From a checkpoint of a small mixture-of-experts model trained on Wikipedia: vocabulary 20444.
Below are experts of layer 3 (counted from 0) of a mixture-of-experts language model. Rows are named router (the router's row for the expert), down (a neuron's output weights, with its number) and show model dimensions 0-31. Each number is 128 + 24 x the weight over its row's rms, rounded and kept within 0 to 255.
After each expert's rows: "comes before" lists some tokens at least twice as common just after its tokens as in all text. This comes from a sample of Wikipedia text that the model never trained on. Tokens count by the router's weight.

# expert 0
router [126 151 126 157 111 182 155 125  78 128 144 104 126 123 186 107 155 126 107 122 115 122 115  95 108 116 140 128 128 116 143 146]
down0 [123  93 122 126 116 117 104 136 104 143 134  87 143 137 131 148  73 129 123 124  95 161 135 137 121 177 147 135  93 140  98 109]
down1 [ 76 146 137 175 141 141  85 118 165 167 151 144 135  97 139 141 139 176 130 147 122 105 130 151 113 133 110 147 102 142 129 127]
down2 [137 140 163 105 163 128 117 144 149 133 113 109 190 175 116 128 174 181  85 144 111 108 142  97 106  84 159 100 135 127 152 114]
down3 [169 129 135  79 146  80 146 109  91 115 124 127 164  97  94 142 143 137 127 175 162 126 131 133 118 136 115  78 116  93 134 154]
down4 [146 101 102 115 135 119  77 111 122 132 152 103 122  97 103 116  92  93 178 112 116 133 164 121 117 125 161 130 155 138  95 128]
down5 [123 144 100 146 127  99 128 122 134 131 102 115 120 121 140  60 136 122 140 130 170 172 148 129 116 137 109 134 115 135  92 146]
down6 [171 133 101 165  96 124 134 160 102 145  86 108 101 117 181 118 133 171  99 149  99 138 136 116  82 115 116 117 121 116 124 173]
down7 [ 94 123 112 118 161 125 144 149 117 144 152  84 132 128 128 141 104 110 122  93 103 128 110 146 141 149  66  68 106  96 133  88]
down8 [186 148  65 121 123 170 129 167 114 124 134 122 154  85 102 150 136 131 156 157 148 149 148  92  93 108  95 139 131 112 129 126]
down9 [150 105  99 120 149 133 103 117 117 146  98  90 101 101 150 167 138 109 167 144 133 137 151 157 165 149 147 133 170 190 127 153]
down10 [182 119 113 106 145 118 158 124 144 126 100 103 167 125 135 128 158 151 119 125 159 105 130 177 122 185 161 107 126 137 119 114]
down11 [121  75 135 134 119 129 174  90  88 141 121 157 149 154 126 136 125 136 134 181 127 102  98 163 164  59 115  87 103 117 168 120]
down12 [129 123 143 103 110  81 125 160 123 143 130 150  75 123 111 162 146  87 122 170 126 126 113 135 137  98 122 132 148 139 176 151]
down13 [123 122 100 116 138 140 151 124 209  93 122 118 155 129 107 140 114 132 126  92 126  79 122 125 119 117 116 155 117 154 125 129]
down14 [176 138 116 154 119 105 106 162 114 127  59 129 110 100 135 120 112 135  92  86 123 146 140  93 141 158 134 133 100 112  95 119]
down15 [125 116 100 133 126 146 113 158  91 139 124 127 134 168 108 129 120 141 139 128 108 207 167 112 136  99 131 120 143 157 132 119]
down16 [121 139 133 157 142 145 103 122 127 108 122 105 132 141 154 153 124 123 106  89 133 124 109 149 110 139 145 159 155  87 142 135]
down17 [ 86  89 127 110 134 136 167 140 140 115 115 162 151 120 102 122 129 141 133 113 120 119 148 143 170 185 112 127  84 121 103 101]
down18 [131 134 111 108 148 118 130 134 125 138 127 144 103 125 160 117 141 111 123 110 131 178 141 117 120 110 146 112  59 131 123 189]
down19 [140 131 104 125 130  94 133 107 177 181 116 102 165 132  78 133 150 130 143 145 102  98 121 120  93 136 110  45 106 121 128 155]
down20 [132 109 148 159 176 112 130 122 137 119 127 120 160  96 126 149 133 155 107 131 110 127 113 127  65 118 100 152 139 136 130  66]
comes before: "1", "2", "0", "3", "4", "014"

# expert 14
router [134 114 118 160  55 130 116 133 103 148 113 134 107 129 100 107 128 150 127 160 118 122 102 127 146 113 134 140 120 109 158 123]
down0 [114  85 120 138 129 172 104 101 169 150 152 142  98  81  96 161 116  87  99 140 146  89  90 145 132 148 116 150  96 109 134 173]
down1 [125 134 132 125 102 116 152 114 147 155 101 123 142 104 128 178 136  84 124 102  85  66 127 145 158 132  86 137 115 133 174  98]
down2 [ 88 147 118 133 144 133 156 143 135 117 119  77 124 123 147 160 139 129  90 168  98 120 158 158 102 112 174 148 144 135 167 122]
down3 [129 123 142 110 137 108  67 150  61 126 104 134 105 141 146 149 108  98 137 136 123 136 172 120  64 119 156 119 151 138 158 128]
down4 [139 123 147 149 158 109 113 102 136 169 103 133 165 129 134 184 121 130 156 147 135 116 143 134 170 132 162  91 127 111 150 129]
down5 [127 150 126 141  95 164 140  85 110 142 121 135  89 151 134 155 150 115 158 110 176 134 117 133 143 122 154 110  92 142 148 139]
down6 [130 147 139 135 171 168 120 127 113 146 133 127 112 104 126 141 144 106 164 149  96 139 120 121 107 142 116 153 122 141 134 143]
down7 [135  38 147 166 148 135 149 155 138 143 128  92 103 116 116 103 149 138 117 168 112 112 128 144 179 119 153 106 127 144 132 120]
down8 [ 85 136  74  81  97 134 125 138 112 132 129 123 146 106 120 107 144 166 131 149 122 116 131 120 137 135 127  93 127 107 124 105]
down9 [113 117 109 129 108 135 117 148  81 141 108  76 148 126 122 122 130 147 105 140 137 143 120  95 122 146  67 149 156  93  99 191]
down10 [148 135  87 119 137 141 104 143 123 136  84 172 140 142 102 117 125 104  90 127 130 119 216 133 133 159 149  94 164 106  74 152]
down11 [126 169  90  99 104  86 152  98 131 122 162 108 115 119 139 131  86  89  84 119 135 109 122 144 113  92 122 131 163 150 147 179]
down12 [129 107 185 124 102  80 150  98 144 122 133 107 146 114 126 119  91 126 148 176 154 123 119 154 107  91  91 103 161 135 134 115]
down13 [106 126 127 124 191 119 126 100 173 128  95 121 139 160 146 111 162 104 149 132 151 154 101 145 147 140 106 154 131 173 151 112]
down14 [114 143 133 138  94 187 123 138 101 107 158 113  86 117 133 105 135 106 137 145 139 160 125 114 110 128 168  79 134 130 134 122]
down15 [173 113 112 122  83 131 185 110 135 114 117 124  74 145 110 117 181 112 145 113 126 120 119 134  83  81 147 116 127 117 123 109]
down16 [154 139 141 186 145 126 108 164 137 134 137 154 118 154 154 151 103 131 124 121 179 132 103 116 152 135 148 105 131 153 119 126]
down17 [161 128 119 120 149 131 123 136 113 145 100 160 146 136 154  88 121 113 112  98 132 122  84 158 110 135 121 124 146 103 155  81]
down18 [125 110 119 104 114 143 105 157  99 129 104 134 173 146 121 148 149 129 160 116 120 124 143 114 135 136 117 165 151  86 150 148]
down19 [116 160 151 132 158 134 153 109 131 136 150 135 122 163 111 155 162 103 137 168 126 117 122 172 145  76 129 184 125 144  90 107]
down20 [132 117 126 138  90 164 136 153 134 129 133 138 128 152 113 110  96 166 142 134  96 118  96 133 171 130 114 157 124 159 138 129]
comes before: " | ", "–", " |", ", ", ".", "2"

# expert 23
router [121 146 143 115 152 126  98 131 119 172  97 124 167 130 157 123 102 124  59 142 153 159  97 141 154 149  87 110  99 143 139 140]
down0 [138 137 131 145  89 129 136 100 131 119 131 160 192 141  99 114 135  93 130 109 131  89 154 124 141 149 106 129 150 105 177 179]
down1 [ 89 143 106 120 162 121 149 165 149  94 133 116 123 144 103 153  99 131 119 110 122 113 112 120  88 104 117 107 145 144 102 176]
down2 [148 147 134 127 139 110 161 123  86 118 149 133 168 127 129 126 147 124  91 176 124 122 146  79 115 136  98 176 122 118  96 119]
down3 [127 132 135 108 106 114 147 113 160 118 124 126 106 106 139 111 167 162 143  90 134 153 149 117 117 117 111 140 108  98 116 162]
down4 [ 94 130 114  95 137 134 161 134  87 119 139 136 105 111 109 126 120 103 128 150 110 111 111 129  98 146 123 135  85 152 130 185]
down5 [143 131 131 163 112 128 121 132  70 197  91 119 135  80 143 130 127 144  73 147 145 148 117 100 145 146 162 118 143 109 125 198]
down6 [129 125 131 102 114 174 146 147 117 167 124 119 137 119  95 166 110 112 136 124 117  75  98 125 112 104 143 120 136 129 122 135]
down7 [ 91 106 117 143 118 118 142 138 105  98 140 140 150 125 145 147 156 134 139 139 156 105 163 150 171 127  90 209 185 181 135 152]
down8 [ 78 119  89 115 140 150 141 113 177 130 141 136 131 108 106 165 101 117 165 144 105 120 106 167 103 133 134  86 145 114  92 143]
down9 [116 158 130 152 119 132 140  91 100 143 141 101 112  90 115 150 143 131 127 110 123 142 122 126 109 135  98 137 147 121  99  89]
down10 [127 128  77 153 131 170 159  94 153 141 113 137 112 119 109 147 114  87 127 115 109 124 133 118  61 123 120 135 170 130 137 115]
down11 [135 139 155 107 148 156 133 103 138 132 139 116 162  86 123 163 133 101 125 173 130 167 159 139 138 137 124 146 134 166 131 161]
down12 [131 110 154 122 131 109 134 103 163  83 104 112 132 170 142 129 161 126 177 141 126 109  93 107 165 153 122 120 145 145 134  86]
down13 [109 141 167  90 130 151 141 114 132 131 151 142 136 129 139  92 127 137 149 115 114 173 157 136 154 148 134 122 126 108 112 178]
down14 [119 126 149 137 137 164 184 141 110 184 116 142  87 127 110 171 145 124 137 110 115  96 151 127 113 128 109 146 136 132 109 106]
down15 [156  83  87 130 120 121 141 112 103 128  99 157 129 131 161 138 135 100 126 120 146 130  77 142 153 150 125  93 133 118 151 142]
down16 [167 136 153 109 127 135 120 133 120 113 151 151 191 104 135 142 109  96 173 113 132 128 146 117 111  92 127 122 111 156 102 104]
down17 [178 130 144 123 108  85 150 125 135  68 115 133  86 154 118 125 132 140 142 120 130 102 137 119 166 149 162 138  95 162 131 162]
down18 [130 154 152 125 159 112 114 154 160 115 144 167 149 101 142 135 145 109 115 122 126 128  93 149 108 136 134 109 102  94 139 127]
down19 [103  91 115 103 135 131 115 107  95  98 148  89 125 140 116 132  82 149 116 115 112 152 135 130 100 143 117  99 105 135 128 155]
down20 [131 126 136 124  86  94 128 162 103 161 108 110 142 125  90 157 161 138  93 102  93 116 129 147  77 150 127 161 137 137 103 145]
comes before: "\n\n", " The", "The", "\n", " He", "=="

# expert 37
router [135 132 117 133 118 142 130 151 152 116 120 112 114 148 113  96 114 115 100 172 138 120 111 150 186 132  94 161 106 141 139 116]
down0 [204 191 168 138 111 114 134 101 124 112 167 122  98 153 103 125 122 133 122 115 142  59 134 134 142 147 124 127 153 145 105 148]
down1 [ 87 129  98 143 176 110 137 122 139 156 144 110 120 125  94 121 154 120 130 143 156 156 117 159 135 121 124 111 174 162 124 138]
down2 [ 96 133 133 124 144 119 137 103  99  91 141 107 135 109 189 126 159 152 108 135 152 140 127 142  98 153 145 126 150 118 142 100]
down3 [156  97 148 140 130 151 130 127 139 134 120 107 115  71 130 132 156 138 116 125 147 149 101  93  94 144 127 111 136  91 135  42]
down4 [ 91 130 127 124 149 142 111 163 127 101 135 136 139 105 137 121 165  62 151 166 152 169 136 127 106  84 120 130 104 104 104 129]
down5 [162 127 136 132 112 135  91 148 121 126 154 139 189 142 162  93 141  90 105 123 129 123 133 130 108 114 125 111 149 158  99 164]
down6 [153 102 131 100  88 128 114 115 120 151 115 149 128 118 130 104 124  99 119 111 112 132 116 130 167 118 144 134 128  92 138 105]
down7 [128 106  86 139 135  91 132 111 155 146 120 175 132 142 126 131 112 114 159 109 120 131 146  97 123 132 101 139 134 101 158 104]
down8 [ 89 154 146  88 182  84 163 105 123  85 135 164  91 107 132 120 125 141 128 153 124 118 158 154  82 132 129 119 169 143 167 121]
down9 [ 82 127 112 145 128 126 112  70 130 153 155 117  92  86  93 132 205 138 118 158 135 126 102 112 189  78 165  83 104 118 121 155]
down10 [109 125 169  94 119 118 160 109 109 127  95 124 135 140 157 131  84 126 120 115 155 106 104 112 134 141 120 128 141 135 103 112]
down11 [153  67 119  89 108 104 138 105 103 137 158 137 125  93 100 127 153 137 121 109  93 142 109 172 177 178 126 137 142 115 144 101]
down12 [129 153  79 146 105 121 117 133 150 118 136  73 138 119 120 123 106 104 149 103 130 160 100 132 141 132 143 146 142 171 133 151]
down13 [116  93 152 113 148 146  70 125 119 102 118  81 119 138  98 144 133 150 137 118 132 137 108  97 149 107 181 143 142 124 136 140]
down14 [139 141 104 123 176 116 112  82 138 101  37 165 146 141 122 176 121 129 142 123 124 157 133  95 117 127 156 108 149 120 117 131]
down15 [145 114 128 175 147  94 142 130 116 199  81 140 138 162 140  97 143 144 148 124 148 142 149 117  79 131 108 123 110 132 136 172]
down16 [112 147 146 118 162 145 126 127 138 127 125 130 131 129 165 111 122 139 118 137  93 102 106 114  82 151 104 127 122 150 144 123]
down17 [146 176 142 138 149 133 156 124 131 132 130 111 131 104 135 123 152 167 151 148 108 145 125 179 147 133  97 141  91 103  95 127]
down18 [149  91 129 103 144 128 168 126 144 143 129 129 137 113 132  95 140 181 135 117 107 108 141 119 121 113  93 124 190 128 100 114]
down19 [164 112 124 119 122 142  81 137 143 104  99 156 103 130 128 126  62  89 142 127 137 108 145  83 108 149 128  90 123 136  75 127]
down20 [119 147 142 173 108 137  95 124 142 121 153 135 134 172 121 145 153 120 115 139 188  92 119 159 111 120 133 162 124 141 133 166]
comes before: "0", "3", "4", "5", "00", "6"

# expert 26
router [136 141 141 161 109 118 136 147  84 152 124 111 123 145 200 121 148 107  79 154 141 136  82 110 165 161 141 135 116 133 110 135]
down0 [ 98 164 140 132 131  92 132 134 118 138 132 188 161 127 159 114  98  86 161 111  78 121 145 115 116 145 116 133  99 118 112  75]
down1 [111  91 150 141 140 139 145 132 148 174 149 125 108 182 120 116 126 126 111 107 121 115 145  85 115 120 147 141 127 115 154 134]
down2 [ 79 134 104  83 146 131  97 134 115 102 123 142 173 120  94 146 195 169 103 177 131 113 148 128 107 135 125 142 167 116 124  90]
down3 [125 125  91 157 145 154 140 137 104 155 112 147 146  86 125 122 151 119 149  94 135 134 118 143 215 144 109  73 120 122  94  70]
down4 [ 97 121  89 114 166 129 130 127  92 155 121 148 116 152 160  93 144  88  99 157 114 118 164 146 153 144 140 148 100 111  84 129]
down5 [133 144 141 115 125 167 143 120  98 110 114 130 124 121 122 149 112  92 127 206 151 137 139  97 165 156 116 125 102 155 111  92]
down6 [157 111  80 147 121 180 118 125  92 138  87  91 122 123 150 155 106 161 111 156 117 132 117 120 126 176 153 129 112 134 119 185]
down7 [149 135 151 158 101 148 100 145 173 112 107 163 194 124 104 133 119 121 111 121 145 130 133 116 122  84 118 116 139 163 162 127]
down8 [141 102 132 160 146 103  59 163 117 161 169 111 131 141 150 137 142 148 120 140 143 129 126 104 144 128 118 113 124  87 111 117]
down9 [128 138 105 108 119 115 129 143 140 136  91  96 133 174 135 114 145 131 121  97 133 158 147 103  99 138 152 102 122 149 130 133]
down10 [151 146 107 150 135 110 122 122 142 140 116 188 147  73 114 168 151 175 152 110  98 161 159 130 113 109 126 123 132  90 140 172]
down11 [ 85 128 105 134 176 181 135 146 136  72 126 117 102 133 115 124 157 165 146 180 151 128 128 136 141 104 122 113  69 129 135 130]
down12 [109  74 111 132  81 145 130  76 137 142 165 118 188 139 103 101 145 162 104 109 113 108 126 133 125  60 140 177 163 148 112  82]
down13 [149 110 123 128 146  98 106 154 124 133  90 129 122 119 150 167 144 119 147 133 141 104 151 140 193 113 162 113 131 129  93 180]
down14 [120 111 132 131 110 113 168 120 139 104 153 114  89 119 130 108 154 157 143 148 108 105 136 111 141 150 112 117 147 136 126 109]
down15 [ 97 135  89 124 135 123 132 139 141  51  47 117 147 119  96  74 156  98 122 115 151 165 131 126 124 135  94  94 132 143 134  93]
down16 [136 163 117  83 145  83 150 121 166 119 161 143 166 135 156 153 171 161 135 141  85 140 149 137 122 116  90 131 163  92  97 168]
down17 [108 140 140 122 120 155 129  86 144 104 126 133 147 114 147 114 122  49 116 168 168  98 165 146 147 162 148 140 113 136 156 168]
down18 [173 161  98  99 163  75 153 108 145 143  70 120  91 113 117 179 115 117 133 139 152 161 143 122 145 153 144 101 159  86  90 137]
down19 [113 154 140 138 133  97 123 136 102 109 143 100 138 125 114 136  97 109 132 131 139 144 143 104 161  90 136 149 120 146 107 132]
down20 [ 92 145 128 139 140 101 184 101 103 108 136 133 150 153 151 110  92 119 140 128 130 143 141 123 163 182 105 105 114 108 128 120]
comes before: "\n\n", "\n", " The", " He", " In ", " This"

# expert 11
router [132 174 133 131 127 151 144 113  91 126 102 115 126 123 102 103  90 171 119 176 174 168  51 119 167 170 136 157 106 127 133 115]
down0 [139  83 155 124 144 103 110 119 141 122 168 124 152 112 154 165 131 126  93 148 135  59 164 154 106 110 129 160 171 142  84  96]
down1 [143 203 120 116 147 143 123 135 122 109 131 131 139 120 122 137  96 122 177 131 114 150 111 127 153 166  97 140 127 120 113 100]
down2 [135 106 115 152 163  95 140 124 136 111 147 157  90 123 143 180 105  85 142 129 191 122 125 119 154 132 128 169 161 150  95 198]
down3 [108 137 123  87 147 162 137 135 125 140 135 132 119 146 124 162 101 127 129 124 154 154  72 129 161 126 128 129  86 129 124 108]
down4 [ 95 128 111 111 168  90 121 152 134 134  94 159 126 121 142 105 114 112 129 111 152 101 122 125 112 122 136 172 112 168 114  87]
down5 [107 117 161 108 125  88 125 144 109 127 116  83 103 113 138 156 148 114 179 140  94 112 173  85 159 155 140 103 129 151 137 132]
down6 [133 142 145 135 109 126 115 123 107 137 139 127 127 114 111 101 151 138 158 103 109 146 168 135  85 146 140 121 147 137 131 138]
down7 [150 142 162 122 110 124 177 111 110 119  84 134  83 119 147 132 136 130 134 124 127  94 152 164 102 116 129 158  91 128 171 153]
down8 [127  99 131 120 112 110 130 124 140 161 111 110 105 128 155 144 142 129 110 118 123 129 141  94 156 147 139 105 135 126 147 141]
down9 [135  95 160 127 118 117 161 159 109 111 112 112  83 119 140 121 125 142 148 107 153 158 122  89 141 157 125 139  95 136 110 141]
down10 [142 138 114 113 161 142 143 144  99 116 120 105 125  98 135 146 143 116  73 145  78 126 124 142 162  94 129 174 118 119 123 146]
down11 [137 135 118 145 112  98 134 116  75 144 128 106 112 119  48 146 146  95 123  81 147 148 114  93 160 158  76  98  94 178 142 108]
down12 [126 109  93 139 138 155 110 172 132 156 123 148 117 133 133 125 129 113 147  98 129 128  91 142  91 154 145 157 121 108 146 153]
down13 [125 126 141 141 141 150 136 142 147 131 149 131 122 112 113 139 165 121 158 161 122  99 126 174 134 145 133 175 147 121 106 129]
down14 [131 110 125 104 119 110 135 136 124 128 130 136 155 150 130 132  52 137 168 120 157 158 152 111  84 132 122 144 147 118 121 120]
down15 [108 120 158 112 137 117 124 159 177 149 161 144  90 101 106 129 116 122 128 134 128 106 164  74 126 149  88 146  56 177 118 148]
down16 [111 135 122 115  99 105 135 122 153 101 159 146 129 122 136 143 128 162  88 110  88 127 144  90 154 140 116  65 141 154 148 129]
down17 [148 138 129 167  93 148  89 133 140 124 126 127 104 111 164 144 123 142 105 140 126 119 112 125 128 155 102 106  82 152 130 141]
down18 [144 113 159 142 156 115 123 144 132 159 149 153 157 130 137 126 106 117 103 143 109 104 165 116 121 116 131 107  92 134 122 110]
down19 [144  88 166 109 159 122 134 151 156  68 106 145 107 152  99 144  95 144 128 118 135 114 163  94 144 145 126 144 123  90 125 130]
down20 [ 89 140 134 175 133 142 109 135 167 138 160 135  49 134 115 112 116 152 162 133 136 172  99 139 113 116  77 121 106 126 106 129]
comes before: " | ", ".", " |", ",", "% | ", "–"

# expert 10
router [128 129 123 115 140 145 130 133 106 169  92 132 147 136 138 133 118  99  88 155 143 151 118 115 177 112 120 147 112 121 128 102]
down0 [153 125 132 116 145 115  79 101 139 132 136 115 131 146 137 159 148  78 136 119  94 121 124 123 124 113 167  87 133 163  92 140]
down1 [128 152 139 108 142 144  92 100 142 131 107 138 142 110 135 146  68 100 157 101 145 140 169 129 190 126 139  80 129  99  97 151]
down2 [131 116 149 185 135 182 155 121 100 135 107 137 151 114  55 138 102 119 152 138 124 201  89 127 132 114  80 173 144 186 124 145]
down3 [124 129 155 114 107 138 143 123  63 126  92 148  99  78 127 151 103 134 103 129 144  96 123 157 106 117 138 116 155  77 144 110]
down4 [119 138 114 147 131 124  97 159 138 114 157 169 125 151 129 176 105 145 146 134 124 138 152 117  94  97 156 138 125 150 119 122]
down5 [135 135 107 147 101 138 164 162 141 185 120 110 104 139 157 127 138 142 103 153 167 132 107 135  67 149 106 114 124 130 115 163]
down6 [114 130 145 108 156 135 146 157  86 149  88 113 134 154  98 134 138  93 110 136 152 131 125 155 197 147 120 130 144 111 166  92]
down7 [133 128  99 138 101 129  88 132 141 146 120 114 132 117 113 153 151 105 162 126 119 121 145 135 111 135 133 119 116 130 111 125]
down8 [128 112 160 108 111 109 123  98 117 132 115  83 132 139 116 134 148 151 151 125 116 119 154 106 151 130 135 181 151 117 128 147]
down9 [127 172 169 128 138 114 108 127 108 105 110 124 115  98 117 145 147  97 147 160 136 145 162 171 124  90 141 122 132 129 114 157]
down10 [107 153  93 128 141 134 101 131 168 113 161 140  87  86 132 111 167 134 159 139 199 180 150 148 123 146 108  93 150 151 121 160]
down11 [150 168 117  86 126 145 124 111 155 125 173  97 124  69 125 124 147 161 130 139 170 142 138 153 116 128 105 123 127 131 136 105]
down12 [108 143 107 123 150 130 148 106 136 146 132 115 144  89 141 114 137 162 104 142 169 110 110 158  98 130  89 122 162  81 126 123]
down13 [114 146 164 132 109 132 127 162 108 117 137 102 135 113 129 117 116 164 146  91 135  63 132 120  99 139 116 130 107 123 103 156]
down14 [117 127 130 151 125 152 155 118 134 176 161 151 121 135 150  97 112 131 127 101 118 134 143  32 141 136 103 132 123 157 110 163]
down15 [131 139 123 108 108 126  66 147 165 111 121 149 111 145 109 143 106  77 109 137 157 143  85 116 117 111 136 144 172 109 125 135]
down16 [ 75 158 165 108 146 120  89 113 120 115  79 186 105 136 112 118 115 139 157 141 104 139 142 115 167 103 115  68 144  94 123  79]
down17 [ 92 136 118 139 132 161 148 157 131 145  89 122 144 100 112 117 118 158 114 140 111 124 159 114 137 161 167 159 144 115  93 132]
down18 [144  94 103  93 126 157 129 115  90 113 157 169 110 150 130 147 119 116 117 150 100 179  98 184 120 119 167  82 112 131 137 102]
down19 [121 115 147 102 167 132 131  92 122 110 128 115 155 137  84 104 120 117 127 126 110  89  87  72 145 129 141 166 159 156 153 120]
down20 [122 123 145  68 132 138 195 130 101 156 118 134 116 163 145 129 121 192 111 180 127  84 126 152 105 121 152 123 132 143 150 128]
comes before: "\n", "-", "The", "==", "\n\n", "- "

# expert 25
router [143 152 142 132 114 179  90 126 143 133 142 136  99 111 124 119 110 149  94 137 154 136 109  96 135 146 118 126  74 118 171 145]
down0 [ 92 137 141 114 137 134 164 143 135 123 163 132 118 131 146 134 146 138  91 137 143  99 136 131 101 135 131 160 149 126  98 161]
down1 [ 57 118 130 133 168 110 135  92  99  97 148 111  97 131 146  82 170  93 131 119 142 117 129 132 126 121 134 108 108 118 141 115]
down2 [154  98 164 117 180 107 119 115 164 164 173 148 111 123 130 179 134 141 138 126  65 170 117 158 117 154 138 104 145 150 125 126]
down3 [129 113 158  84 121  98 120  94 164  85  89 113  77 106 122 135 129 103 160 139 141 112 126  85 134 116 122 130 146 153 107 131]
down4 [ 99 148 115 141 106 150 133  93 119 119 109 117 118 153 118 126 144 107 102 121 105 146 104 145 107 137 159 141 141 104  86 119]
down5 [131  62 127 135  85 137 180 173 101 144 109 169 106 109 117 148 113 136 113 178 106 131  97 161 142 148  98 124 159 131 100 105]
down6 [138 144 116 152 131 158 152 154 123 108  90  96 124 169 115 133 123 112 113 117  96 141 148  94 112 126  90 129 159 142 154 140]
down7 [170 118 115 134 139  94 100  57 139 105 146  98  98 139 187 142 109 124  92 124 100 161 168 115 122 136 124 168 142 141 164 148]
down8 [135  95 124 130 112 163 132 158 122 115 117 121 122 141 113 137 121 118 131 129 153 103 126 150 168 153 132 163  62 128 138 117]
down9 [137 112 101 160 137 146 161 117 132 115 144 116  94 106 121 112 150 128 118 150 112  85 120 154 106 120 133 165 113 117 129  94]
down10 [ 94 113 139 156 111 124 128 170 118 136  98 145 130 123 126 128 141 107 137 142 135 106 103 111 119 128 139 114 122 165  92 107]
down11 [140 151 143 138  81 133  70 148 125 104  78  79 100 131 180 148  85 108 129 107 130 131 130 135 120 147 118 121 126 128 121 117]
down12 [149 118 117 133 117 127 124 152 148 102 112 139 137 145 118 103  98 137 130 125 134 138 127 215 140 131 162 103 106  96 131 147]
down13 [113 123 137  99 101 121 136 147  92 133 101 100 155 143 155 133 131 120 142 105 123 124 121 132  90 132 166 115 118 126 131 165]
down14 [138 133 142 101 132 114 128 173 135 124 141 140 101 122 114  91 140 142 114 124 175 133 173  97 116 145  88 107 171 111 101 117]
down15 [115 117 114 137  74 106 177 126 118 106 142 161 144  82 136 126 115 129 158  97 155 127 131 126 100 147 169 118 109 149  52 107]
down16 [ 82 107 183  69 128 141 157 114  76 111 133 144 121 150 120 149 150 128  93 148 153 123 127 159 116 146 136 153 143  97 142  72]
down17 [110 100 119 135 151 144 129 141 163 117 128 135 126 107 125  92 136 150 113 143  98 142 144 128 143 139 117 121  85 136 164 164]
down18 [141 132 131 123 107 119 121 107 134 132 161 172 166 125 106 135 138 111 120 110 162 140  93 128  67 103 122 139 108 120 103 180]
down19 [138 119 138 139 142 128 109 140 127 114 138 126 133 144 120 123 109 120 129 154 128 117 136 139 117 145  67 112  97  95 144 164]
down20 [151 168 133 156 156 106 100 104 136 134  85 160 132 117 148  84 170 128 147 105 136 123 126 125  81 121 109  85  96 123 137 145]
comes before: "| ", "|", "|  |", "|---|---|---|---|", "|---|---|---|---|---|", "| S"

# expert 2
router [123 122 151 136 124 150  98 133 144 155 142 101 147 114 129  85 106 129  64 187 183 153 123 136 117 126 141 118 149 122 143 145]
down0 [109 106 113 125 126 147 140 138 168 113 115 158 109 131 121 183 168 104 130 103 131 120 158 121 124 154 119 112  91 131 145  93]
down1 [124 136 105 111 125 100 153 100 119 119 150 106  82 115  93 140  95 131 134 115 111  99 104 136 122 127 103 120 109 125 122 100]
down2 [168 127 139 125 159  97 115 197 110 119  95 128 138 114 112  89  97 110 152 118 137 125 141 134 124 137  94 117 121 120 120 124]
down3 [164 130 114 109 155 146 153 103 148 100  97 123 176 148 143 131 190 127  99 136 166 147 179 144 134 109 133 115  99 142  92 149]
down4 [151 137 129  95 147 143 173 152 122 122 128 155 150 109  92 123 117 130 100 142 152 156 124 145 127 160 119 117 177  92 152 168]
down5 [148 131  97 108 144 114 143  80 138 129 118 132 150 156 139 124 140 126 104 109 147 152 124 132  93 183 130 153 152 119  88 115]
down6 [135 119 144 128 174  84 154 150 123 133  91 155 126 141 152 156 154 129 129 150  84 170 111 137 164 166 156 108 193 118 131 141]
down7 [181 101  88 127 131 188 116 110 134 119 125 129 128 140 166 107 153 107 161 126 121 109 139 136 117  98 179 129 126 123 105 151]
down8 [114 150 143 119 138 131 141  94 151 143  94 106 104 132 106 142  82 169 125 145 142 151 121 180 175 124 141 148 100 145 108 138]
down9 [111 158 149 158 124 140 109 111 125 140 143 114 110 144 125  53 108 190 145 131 116 135 117 106 171 124 134 146 121 121 152 137]
down10 [110 126 141 112 114 140 109 112  87  96 103 126 122 109 119 144 120  88 159 170 100 109 139  90 124 158 102  98  98 124 141 152]
down11 [144 106 137  85 110  98  97 158 100 130 125 123 125 138 110 130 111 121 121 125 126 118 132 150 121 131  66 144 164 125 136 156]
down12 [116 135 130 130 117 122 134 123 100 119 128 100 133 120 150  92 137 123 176 166 115 133 115 143 100  86 107 118 117 104 104 143]
down13 [114 106 121 127 146 136 160 167 135 154 152 123 158 141 152 168  99 134 150 124 154 134  66 103 126 107 135 138  59 121 127 103]
down14 [101 207 112 150 145 121 175 154 142 158 145 175 182 120  89 185 101 112 146 126 165 142 105 134 103 153 157 163  86 124 134 128]
down15 [139  93  75 102 141 138  92 133 126 101 120 144 129 138  99 130 120 126 186 124 142 109 139 153 152  62  78 148 137 124 143 142]
down16 [187 166  88 132 114 129 128 115 125 146 145 120 119 131 139 127 119 120 172 167 146 109 103 118 137 144 166 169 105 138 111 114]
down17 [164  91 151 136 141 124 109 168 127 129  99 152 128 100 129 132 155 167 138 113  89 112 131 131 102 135  82 135 135 123 163 128]
down18 [114 127 157 136 122 136 145 136 154 131 123 137 134 153 114 144  92 135 136 106 124 144 102  99 125 124 131 133 151 126  93 140]
down19 [105 119 135 151 171 144 128  92 131 127 126  97  77 112 161 121  69 142 135 130 110 115 111  96 138 138 155 129 138 142 162 101]
down20 [ 94 114 111 151 118 134 150 166 134 148 103 164 145 130 114 145 126  91 136 122 132 144 146 159 127 132 163 139 106 101 108  58]
comes before: "\n", " | ", " |", " |  |", "a", " as"